{"n_layer": 9, "n_experts": 32, "d_expert": 176, "activation": "gelu", "moe_layers": [1, 2, 3, 4, 5, 6, 7, 8], "router_score": "softmax", "normalize_top_k": false, "balance_loss": 0.00448, "router_z_loss": 0.0001, "lr_router": 0.000508, "grad_clip": 2.0, "seq_len": 512, "train_tokens": 283300000, "steps": 4054, "dataset": "wikipedia_en"}
Below are experts of layer 3 (counted from 0) of a mixture-of-experts language model. Rows are named router (the router's row for the expert), up (a neuron's input weights, with its number) and show model dimensions 0-63. Each number is 500 + 50 x the weight over its row's rms, rounded and kept within 0 to 999. Numbers have three digits each.
After each expert's rows: "comes after" lists some tokens at least twice as common just before its tokens as in all text. This comes from a sample of Wikipedia text that the model never trained on. Tokens count by the router's weight.

# expert 1
router:455453459500473526506500427464454458529469523533531504480514546515547497462504484424484535546513506588502503484521466483520498527497463547472461462462504514518528504562437452485498546475552485
up0:493471462545526560556475502407518554518556539570629509499488497485490462468601545547466512465452488512525431458465468457385530515451526482524396401492520543558561560524468500547518530405490463
up1:443469524485499537506538441468447509511599562546528438576514491520501488509506477503437586390540445547495480495501604437564498484537551397436452502477558520549462455601464479441436482512513450
up2:438480540479552435545442539458533543595514565465455448497430474478451474410567563556511490516469527433476449455525482506527495491615611386527441425444465492554495503440418531514506420490567524
up3:474453463483470505614497410531501424467411504563548392470472589553437468510567489559560464450521447529472520556525560513523500622428423481616554498494528509538396479467449459486383479462569489
up4:524492620582452513530450483473493531480476516606430507550597438471510416526517581526526475528525521507433416535554490505544509537495551504468434435483535598477419530522443426455439551396574533
up5:559567510556474542432464525449551498511472503474569475439441470537575538587492450479534515538516429540423483622493518477416543481482458484454485476502494511535584509470476464539478544544564460
up6:462462569455423583564514511524503490537547494469449467467521504483395609581600434532500581475498493395484483488485500555478429483467491491421491477440458534598558464525497574403484534504466526
up7:522528512524520495530534461547434512547485461538546541535545580538457468504532521409548601421542425616462415371510492448452547497528476489445493480526537571518534629572589474472471489484512501
up8:487490458567450504443472497473431509433484492542505454534581524374450492463469470527454490436495530499462455528520570484446563556461518485542408446513506522520605511580494454368436540429400448
up9:478489539539481469477555612498591480581510470504566539508548522497392437583498532403435462480601415546477521455577464535469516465511531444454517536548537509532481440538486477411392442496529514
up10:481389486492453434415463477455578483528492495525509547453463488475517481511498491443398534454488512487445495551550471505553397474482443519438483523567545413464423503594492630508543581449399519
up11:513436555545343489567522540404505554433515490406488519497476484424537379525540475372505497508536524622522521502483513489521560512493454584510415477491436510446435527459558537495553487518554445
up12:447513553497590447527496526486525516550592444507401469472515499447517462480464428498545534577448517415472443556464489418504503492536424452454538545496518542582493557491446526420427599517507550
up13:458469449491448588463436525554471473593422551591493492494505481517489536407562434446450561592454445418451499450487515502433554448495504561478526501538472541502516500426524529557413452534476463
comes after: " as", ",", " a", " \"", " is", " was"

# expert 24
router:403577485528510457435427491462471464518574425535493544471435600513432436536519506371483489467449492531475526436489480522520522464467526501393479578453441492490499544514480435528531497473557524
up0:487444514501422571529484504479547569494457516494525506541512477503500501537522494485518555426582579519458416453488453441427461402462478435541545570487490564519493544573432482506461386464512411
up1:606474515540421509461533523515588561506478560503406534499468504511458418459476459427504532574497497507340483574453473540437524517484496524482535529469482456557543521538502522485523482466535372
up2:501538530572403493534579514457586542498487524482471515430420595506502505533592381387570565458535514514443516480486499577470454561502546619424580531547469507481550568502589514449497531475514495
up3:483522608493445497543487576467458549465524518590538481516457474537476519489533428480440468536461527541552487495566521502516468492532450505498462452522368510515534543603562528421464443532549460
up4:535570431469517358531477467560541465495502470551550502593562543477475523446596515562448548559570480406530542489379535601496441421492456490442472497590462481502479526469528473469611493443514499
up5:581528466500491595540531516436497511499594482503522535472501482487488434501436571519409445509497487444475472368523419462458504552363499562427497520504460566482546566463585384508534479485452512
up6:421494600594497473526480514494486446522495584484436503516521544540495407457527468430480556529497489511455533502562547522555474504546538525438517452433461557461411438491534422552460494418518539
up7:493368487614477518472578386589478413524463454566506559529468591506436423509513480405531555468524494447491476549370512505521437549360478437513482561439388538576511474483541558537477455519480473
up8:489518584418469563439515489424628481422502438465505534503413499519516480512614480445455456441580520506485615419472502554461398446524498507475477395559531574478499483603559425471613494545434533
up9:519431517554467590515499518442491451517457505434473518483561526452446522553418450543525450429464428569518531396492492485441421512446516500506469448487575452556457418501505483525406461532476453
up10:519598517413584471533474514509533436423582548488517482554459520503426551435455490406451457526567448545503466439467481585542496485526472523492560517490527504481488457544458505423486396514467495
up11:560511498486604379553464567488455523465511471543569433481518569577565472498433538541523492563510423537424525584494490549411453463505612506472495561449530413486432601448611518512429495545518576
up12:513468442545608554487550523492505515476601537420464504421493437485528529429542458487519500514449498600481465449463451525507469555495561598529512448591511572506501536512502488477486473459436450
up13:511465520518511537505580483467491584497450498529531448434469541532515487438492586539492518607529443513466589501536486529541494498574509535477493451504565543546437462532498452482481461529559528
comes after: "\n", "==", "===", ".", " ==", " ="

# expert 3
router:466540479615512479475528395425485548527498514526459470354472484524519510556501517544426547528436419498517458493408516471538505508497533476543470587476530425527457536564436424440495503542478531
up0:535482498495462410568456484377608407423476505559459484516443474476477506540455413511484437489540537443521533518562461563455479437536481505455542442483567552485637577461490517551466487445568569
up1:393460505471518480448458534495383378403535534477614501496429507539507530510514549498527535411452490588416459426460565560626538519541485542489460522548519534489432500562476436615464534520501512
up2:460537590482514535571541536449560512458573559532553527416422468624480532414536473520571500450420471465547483447473621486509433512537436480456553414407420540615540416527493471528493549555493467
up3:540538516525403409520400547463556529470608463535481529553461437459533503467532553488447527549514480510442568498563462565437458551465463459465492536586436466585482577503565489464529572482443463
up4:538503470481459555559519510361350521473528622501470523507472473408476538570557453489461437454522470552556467422510513438413561469511511572480551409507525509593489563502452463415480522578435544
up5:492453439478550488456438528436466627460484463562524527481616469417430453511527480584476479467522594598522522491481416511488468456527598529528477514484569582523462492576532594526440474420574521
up6:466533586482502482512530523394428479501474485567457465502440494466456447634514490402449454536543403361588520504470536455573525500534470486511616551467543555496524479453488434416505532508449501
up7:529481464598503444403425526577542530513424513509475506577536584552537391425484524599487561487481420466403504557416478431395475524684528600451540454485449505516434583476578522497515506475487617
up8:506540545415394461416416537506531513518542470465503554412466460526552488498594529490485489484509396630578500502543438506502440557453478419399545581394502446575455479551480592509605570436507406
up9:469498483514501417546497524449518450466460592540592601403449461529491513412520511494498563486610546533506573514499463478523483488416530482554510450440522460530515458593496455437354567490498369
up10:488443585398531535467484419457559548558584418473422530579534431558547416546439524470466495483481504452423436479559477552454503473449502509459431534492459479519448469539518551577484510596533494
up11:515494545500452527481507533474527439509509553513571443522497537459490505466508487574481538488463532496498573530550529493469563531643517385568576540455665511576544461553515441488496410530424452
up12:530495506521588528554532536449500556481548514484508610489486430486567557438505471526488429546520574514469643547527533539486498568451447498496442488553463503483547594550459432500432562502462444
up13:474503578481425471533523539563501531452473506459503475566546505516508508396483527472498394475496504464530564563583474498475503478538473556529591514411522612479498397536473471480447512522531457
comes after: " was", " is", " were", " be", " been", " are"

# expert 19
router:552544448550447537451512486466478539483505499522456419556565473471570453534522503503455562492444453568410466509460465476515487483541504613397452538410487412400477428519442435457463534508459503
up0:430454403591436540398517564542501443492506384458483494500575521518508531435442506448506471523487543494567434494505473521503515541495550524450565588508525467518521516456519462474585479390499497
up1:582458454546517540490431412475307407564614537503518500488526559497511496479515422547493501465537437539418513455474496427424499582459481473496468494493558469439517400557467419370422519501514567
up2:443433486491453443537467523476428465473487571497491499499478472490414493469533408423453417426559498464578496516450527478540496445494558489526565420479500497417440460574511536536418451566473437
up3:504509543531507447445465488561554435435457591524494478495487498583516487581627470434429549531434443483438581454509528398576461506591504515592447551505495509472500494521451479450472483392496474
up4:502466453528519397472469481427575420505510485626466448535531461521456505480450537554505561483448458494386479490411485479463430507500448521526560546536449624424515525501510489572457553513501503
up5:538453412544550553585462468453420473559524549504557448520546437461520428470579501585500502451522573452475495458409484445498477471583499504430467452483534516536411530567453614471503472418588434
up6:480423510512500582485429490516493452440564482566487540413559571509495508572501514572531471455476542515489464453509526552506472512472496483521410478505455595495527496606461480503590479361506486
up7:529528423470459469413545500578557527474580430522492469573458470501481477482429490563548540416539494446470525566395467493465578518466548467557480552456418507486546541578426427515510545591486482
up8:488492531379422547450452481514495470454462528509485460503469537494495396540556488583508447497472551594509454573554530511548454587472443439541468556442436500455533451516493489474502568534557545
up9:458420534536549620478519453419565483450462418524491492543530550467558575377542502436442607639543490506516543498521516454519553519408490465468532503482362498479476501557500414565482464552464462
up10:558465380513475420509547482530540493467488466558442526519492495498500518582552501448472555522457633504470590488469564394620573526528558520596488435468531463521540558514405437551462421497534483
up11:576547532557499466506526539530479447532474542441522529535502521534477490414614489432534497475647490560491454463438502528419488443499546577403519467562534474492495413555566459494475548536426499
up12:498488488479496544469522469566437455602450557463418425507542464548499477520462504475514596445565537474562470501529449563503454500591402543548525514462502463506434440583492465524424457542556503
up13:547450543490587521485413467473488505481537556431487460454434426592505537589525458543349499452448591479473578528530477520508469423488373619469482457545584496516571484567466518402476470401507458
comes after: " the", " first", " this", " The", "th", " due"

# expert 4
router:498457503511493472537485411471476451469576474539378611427530484460538530496624522466508516524506470514459494503390480502532410482558641440504426480465514494437517471569476509488543492479479484
up0:497534473500422458410492519449513476550533495486492474470532465413555492509502431491522548537584534545555464466529443483440483480508467361410469506540472407440436549485545424478534555457451529
up1:567507509538631484549499536477451508517482615480540355465507490494503593480579521430512599524532450457463395496420580489569468430459496537494513468391543443513546489416497520504454471494467563
up2:590475431520553517495522458458535434493606511443499560492436445491495562529572492512496566502505437490402479447573521545501453473500459473482541588471419516544468467513443466529519545518507507
up3:586462521487431473580558586507559464531467507510474477480489503464477363502579569572495436412470504528535478456484593394543390591539516554522508549545523659511540570461535476445526503500483429
up4:492520596549607445457472474533447479500493511520508527431449527440548582524527481456456464538495477520461454526524562412584475482508484466517488466542436445556476545517495477513495533402540466
up5:465456386504457476519476590519558482503507528547580515467504585464503528402449504555446500537312576495516470521485520487537508519472453586572509461446496459443536527542514499420532544584394600
up6:552515471434553538559472523522536389460477485509515541581597483563602468460551478552468553490544524505470560431430502483539470497590494504515532544405552419541438482592444515566532605390444538
up7:541508509453507432532464493498574555460539492415501440495558511482458462504467542533454496489407518507552471537509507472502554533581426479345405550584499466478578517539404480502485501480504552
up8:572477491499517507505541586428520570515588585512484638452568419566496424565546475469565553511540535493505619545447434445463516548564525515569474516479576526458523471485417567441500489515523557
up9:470508499501443530506479488499429480553450516511571414475495559526539537585409450514534434500475527641395570529500535550506548579392486511474523511470539564488505492426530541575641506501496435
up10:525524526598480458510518460568408461485499578553616538448479430479434517546496459504489522540525448502431483439474503461603474567606486557529444565487486548551482559529567555479492549548473366
up11:560494366560542538497465434598507452500461618482543529606462542444503438521536494521482510421491462424466572573504430526519549554481503562527390484524479548494472469594546452376466423542486446
up12:444445567443500414491417551543541508471443585482489549427519486517524433454499456494503486522526483537404567454475534406484474476521503478440433580539538546518535607467523444510642512513476446
up13:527458582537451577525526580520534551513486468504523504550461482525546461517504514509467493494537467512486526537506552488567482487400460554443518517555549444449572457495487513460482572479521490
comes after: "\n", "-", "|", " information", " Born", " classification"

# expert 12
router:458524557532561496488474505456467438526466522528520492504551498496560445493547552428346579519533468527555521462484465496554493557513495458524476608482508532424458546510445418382488447525464460
up0:544477403519555514530512463519451526439500558491455447485559514538485491430492497483461491477613481499472569527443463540545456473551458496512611474503522473492535540535448515502582460475492446
up1:399536493418612498503545517571503473550447455588425591494517520471454456562481527553468541437581436577481443409496420450481498543579495437554423557481476499492503451549366435429464462445552494
up2:457587496532492582498422516456548513509514580595545548400571554489543604530540427517445590521403559481510547499443413557520506453535530477436613449501422443449371505494544459476540546407535521
up3:525436602476428517494530482474470539498417530557549535538445399601524456498510443501533536476558491534489423518449551515464448486588429468502532523499485378587589523498467535590428556396584436
up4:464571508513455524519491406484503549488609499522500567406500460520484437516529546403528492471578502448562467548531567487494513458614503392427470515481450433463480545521550459525479453519473352
up5:453478494524420495427566524488478510474531424546488477443534560439472500596476540505475484547492513325518497455477458490491488639484548540536592458501489575461479497479452382424468601493543578
up6:582488558506467547557485448513523443399476657508530490594485503424500522520585571461467486438530510496520541451512459495564525611539432469414495439577472540454524510439497579522629562505485491
up7:508496548480453460448556510431506575520500460532486437489508428483557543585461554506548525570557552504495455538560419487394516513521536476472429501444410531427394483502524466577443566501496461
up8:443552367431482460571449535513563495586547544502503462471520424597541524487590563478435504548491417473502553436526510425464491520508481430558523472478486534417501538462476595545544450509490557
up9:499561557531559531568441489472462462505395502497510496487486464541502505537581478486520468598563401567443533435475522546464448492415529516436537446466432485540437523397527504525658510391474477
up10:505497475517599479442468527492424468592454496495417492527624530555457557488515524538617569495569524394544445428451561537537569519550555553438376458525518547463556391533432569576554481525522469
up11:488496611563444522551555489526418496446529592529466536549518492497466482505488580419496454517460483416548595543514408462454498527487446556554531505539471535549596518506565591485562595545522491
up12:601498465523515603414507495503523494526471516535456474602507517553506535473473480505458618564454519440500525483518452592445489497576437567522512500492502456495528524573469507435593547473499419
up13:462502485502518549444485497488489418457531456522541435533543547531540405478451494503442468463552550449462533487480416562510545502496534480457503485498568459451506495503473426496493438471517504
comes after: " in", " the", ",", " and", " of", " a"